Weights of a small mixture-of-experts language model, trained from scratch on English Wikipedia.
Training: a variant of Adam for the experts, 10590 steps.
Below are experts of layer 3 (counted from 0) of a mixture-of-experts language model. Rows are named router (the router's row for the expert) and show model dimensions 96-143. Each number is 500 + 50 x the weight over its row's rms, rounded and kept within 0 to 999. Numbers have three digits each.
After each expert's rows: "mostly gets" lists some tokens that are sent to it at least half of the time. This comes from a sample of Wikipedia text that the model never trained on.

# expert 5
router:483521492581467472428427479491526521546461507499443504521436425459552446451542569437516567595470419531446521498446490471473618442546594520481548
mostly gets: "%", " two", " S", " D", " K", " It"

# expert 12
router:434484474530458584510525338536496498470485448550538463428623452509536506594490521455513479449473504436505437466519409499526503514634487397544510
mostly gets: " as", " or", " between", " became", " of", " Democratic"

# expert 9
router:583486528414433489559476501558486529486401523485603561387463503503437591472511536464586486478427572530483552505532491589543417585505430502498501
mostly gets: "im", "op", " Born", "born", "z", "ch"

# expert 3
router:463472443508513472507473494446486463502617550562475426541437557493483532467475513515505428503517459443517528466488520464431485525447544424475440
mostly gets: " School", " player", " station", " House", " team", " Cup"

# expert 8
router:575463592473510500483509611514515308471434489479497452568415527575460460428479555506511532464543483483528484441643577472551493445584476458476546
mostly gets: "er", "ie", "ist", "ah", "ic", "ley"

# expert 7
router:503457465515492504491475513463389459436539458517483481500460540561490525483536519574463463491455407538484491534450514553463534536572599558514526
mostly gets: " |", "|", "′", "°", " (", "″N"

# expert 10
router:492436490467519455579524451524334490463565553443558439518524533514471501435544510477460523521470517451505506548463464515511387414499475601517531
mostly gets: "-", " ", "–", " |\n", "/", "″N"

# expert 1
router:498608502465446541496496597480573576596580563417537502600542466556549416501491486435524536500542532508523495566470471458557579507394551466494434
mostly gets: "\n", ".\n\n", " \"", "\n\n", ")\n", "=="

# expert 2
router:489575575476577448459602507417581491479468517608405460518524547508562563508521519465465501478545476473531508437547544464568405564459473539532490
mostly gets: " States", " York", " London", " China", " David", " France"

# expert 13
router:558515403639426525470522514469488535506564398539444517486530499512467547605531481487467507545491540586468561540486552454544546546513495456542555
mostly gets: " John", " Al", " As", " David", " San", " Ch"

# expert 15
router:562493507452546494458519517501591469597539474468496525431514489423438529491521426559419596453504503554479456466509486563457528581456460478498450
mostly gets: " on", " made", " used", " won", " such", " released"

# expert 4
router:494478538505487487519499580539357555486486564533559538498562461514501496531471380550621386470513579503439496461470494513524542455528533501523548
mostly gets: " with", " a", " for", " an", " were", " that"

# expert 11
router:540491571456548456537562476558564438524475526456463512458561470466579475469482550490539528515584497570510444465602444460535492452483505546391475
mostly gets: "5", "18", "10", "21", "12", "17"

# expert 0
router:492531439466553570515492418471514555480477378470548574483535442474421505508494515606497473477468523533463458536513519535455461573466521529458457
mostly gets: " in", " but", " during", "In", " where", "\","

# expert 6
router:418548439568458505432442615456591518521436428432417470475449515509534404559539505484551488542514523481555554481462568548483559439515502501531459
mostly gets: "'s", " first", " also", " has", " not", " have"

# expert 14
router:502462490503502479477573469506468494494492511484501519595502526482504481539495512524503534454454552452447506483452528434592451432451515533526522
mostly gets: " his", " he", " its", " this", " her", " it"